Experts of a small language model.
Size: 14 layers, width 384, vocabulary 16384, 31.8M parameters.
Below are experts of layer 4 (counted from 0) of a mixture-of-experts language model. Rows are named router (the router's row for the expert), down (a neuron's output weights, with its number) and show model dimensions 64-127. Each number is 500 + 40 x the weight over its row's rms, rounded and kept within 0 to 999. Numbers have three digits each.
Before each expert's rows: "comes before" lists some tokens at least twice as common just after its tokens as in all text. This comes from a sample of Wikipedia text that the model never trained on. Tokens count by the router's weight.

# expert 1
comes before: " the", "20", "19", " a", "1", "18"
router:515516515456527516465493512518543505534430527518423511469534555503534455528541537525481471494482526536541579502556541415493492498532555469482496441535522499503528440560516607500447480475528479
down0:529575484511452442576489492496554566477463548494508508456417537470490506468477570513468489495564441460499534499428555514504575525490483527555489503460575502413503475451472493519535514538579456
down1:479456501550460481530491445506438474480506530511514491498552501544596507514426431489499472422513545482558505563484516506480426482505468442491496395494542517490509377543493504458476470510434503
down2:488516482520518552516463425504486527526559517476483528464463557472469547483473562585489505532547484526488443490473552522536537501506585554498446481460489504564541467518460475481571520461601546
down3:503514438574467541485509545433440527566546489512494479497481537457503435513448514458519545582451575471515571542488510500517505445539461516533532475450462445457514472460476486477486493539615475
down4:461474502493525446561579514456472465508483519466459474498433402455486457543500458402523456516470483533527537446522460607499531516532492506508475505515489556448524421507409594499471546468516433
down5:497476513535511522448472509472521544460551493441532482530453525555372505516475510473526554524481598487489454564504475552521493521481468492519484506495434490528445544487398472436539494581471459
down6:542549478515521512508488516519516407496552456450602497434495486537511507503432510512554491511478580504492532400569463459485464571475427465536537472468487532546472515475475561518518512549481570
down7:476469505454505516482524431469440437436502489463517492480527505461481483454436452482466468483517481484501491527491419490524500470447483510559463483510495556510498539534466560393522538535478491
down8:425490415508538503440528473526435468479594392514469463446492474456524474533500527491417556546440533512530556509516504558586540479484548555494554499512533468514476443579495488552519443464534489
down9:477480505512483513473522515477510386442494493553542454511434446477523553467453533503483573501516479551486468532510511538453497496479500498533446536467521495497467513517487424561495428486517423
down10:504515494508482488475505425541458491463478535516507533464423520457484499525460478481465481522490483536506493476552485611517482459462470447504504444440474446510422545536517443434446485584404538
down11:518403417502422544512501494521530492510447572542494493503459490521531485505506503523506526501579452442475487528508559453508469511510547467533466546552476557535477449498481470440555460498503510
down12:495536520521507545527463470546436415528535445508425513535459539566507510537472465492561493488428501510462468475540533534493504518451471465523510462484481434476498562482495455448509427496458455
down13:519546494547601590436453496515522481464485531457518537494527515568542530491551508462508495456526545474518541509517470416528528486535406456496492540502530528500475525503433507460414487557485494

# expert 4
comes before: " |", ":", "\n", " (", ")", " |\n"
router:460519479485516487537357538479551541466475466434531564530461485483475504505421487521539469549432466472483408419429435448523521492522481497498502437574483470542576547456455478498571538446521477
down0:447469481485510518487458526502509508573511476470481496469477502520539525570489455491481452516511534449563512508555513586472549491527467478422493466565558430523486512467503480531498500509484503
down1:497489576480482548477554529546557443513504485541559477500509490502479475537543411531562493455527406509526556512488477553567499463503431537480566532592530479535447529557532506512490486545485459
down2:494461479506520507519537463493502572474492479520525414497474505460510524493465433476398492449483486507534503501537503382470482533457513495537631522493534484514517583474567432495548474445518429
down3:483456456517443473451512485534474480460473480468489521486567550495524566543497507494551528463518487530498590587503438417535549473520532508532630493475453550525524514560564491477545438491547483
down4:507458526482534514491539448527568559542563496483522459525501505537575523528473483468411530441524537472447509525450481581505533578499460453503544485493479447438463447577529471533582478571503476
down5:474459556547548569523438529441505552445530520517434509510528561506488517489432480518535501445514549507519515467537507494548504499478502463374506518455555570429442556526490439476470429516435568
down6:484504532506557419592525482523522536474499481481539532456484506454503476517516472488492486496452482515510549533468481534465431500461520552503481485425504520515534516464505437539502528535548476
down7:478497527511455456455517567527540548511481512628506490463481481512480554399489469474496521549428480438504459464487553495420564498493429464521493471512563530594504565505480522498485487509474516
down8:497517488498515554551508535558498512528529492513458514482501538429471527520503513480476476425488530565479528526496482425461550477545481496509495577491443427460501552518465509534502448533500537
down9:538459533520448481484511544585539509479479468495450486569443498537518481529566510509533506536524490520513469520492489528461450550593508490524549483469494444527510519514506510514488522498552428
down10:516516495506518462498540566543517518463496444593519424515541526457439521485488508457523550448537527510554529501528481516514583500463547472442486475518560496545497525402505502436516453548490470
down11:524546521529524509449412536436580488472509482461488500454549485482478488505459527480455438515474524491470565517479441544517491524506522474576533510466466523490511559453466539437516512523507532
down12:441515473467494470448511507467433467561479497540525496560461574471540524525487472458524505483480490473483492549539503500518553457434489478473506454503485422462462456522495497557467470503522502
down13:516487514488518574547495480484421446483506484473503528532504464562522511496498461549428471511409542453476519538521496489465471613509588550491531478516491471515550509532530583554545465521498524

# expert 2
comes before: " ", "|", "-", " —", " +", " W"
router:481526490533552463512518565444538509410521491436515558505571497498495494485453513549494501514508477495468483528473481532562537500518528501498455467527502537509476521419539448486593503626435525
down0:525472493480453447478494497489546544535487501422570538492444544487512486501508480497456449472521484444435429498491510557507533500546533429560434511515583441511492523576541527549571419518521463
down1:529531582513521534487466500564515522486474471567486548482505455527571485508500507437510452498443460525563491497477544448524500455480473479491537495449544500457480575519516465479499544539453452
down2:476490463486452503451489494489515562478440547550456526501452565482532496436541453479510491565550482515496496515534467470561456461466534530507526476501465477387502521502512499525488552491441547
down3:497477515511511479516501560514527517540490461499493480457485528576538468440561603492461416541461479470513530428446483523506502454524540478515531470507528512529530491535437441466550523474453553
down4:484520482601452451422481494584494464475441456471526539480477460542546542541464528455564491517552531528553519518545470484505552451492523473525537525491500561501535509506480423559475445529507506
down5:549507465502493440556552541501520452443533494529484484444498503508528475539466480554539499540484475472483500533479509535512567509482515569517500584526481459576522510452495550613545553485461518
down6:537459529521455613487562475466513524481528493581467519525538545488526452469510478503567471514483473458495534452503417481469611524493497580448532487497508536541539561515513552515463474475535497
down7:466561495426531418480551483494430515530534475481423558441487467481488536485531483520436509516496495575472526439565515522496551451470541452494550451485517479548554516588490569499428552561477416
down8:543555478484460545549455501427464496496463543538458440474413477529471514443576549427437442501550513442468484490468542442525519504501474466497519468551489463518521553531478492460552475428491509
down9:443437539511497585514482522553497483466486553559476499527503513490500507520450506429495453497518539491499505521445420537503527546471542504528483537544512566522419514555508530505517533530534572
down10:507424508463457509479499568491589485467579485499531534464467553493602501533478536546473493554435475420507486475467493431479602448412482506530438465516523471628514510475443494534553499512541498
down11:489549501568522542524509550478479511488508537531472544515501465490488479486475465518420461533471446413543552510468502446438528473538484497500548465502523444493563583514424545471532484507530529
down12:517538493450458516467521540521512502473466445477475581539493471547487477459469524523519479481489475524474486485560490535518535494537506546483606494468493581446472492503496486489438519549475542
down13:506498480494516493522560468548486510517570463519481476593489505508480496532572523500515521463478450453574471564451490502540537531452526561517498446508555556564567539503487506478522505559515431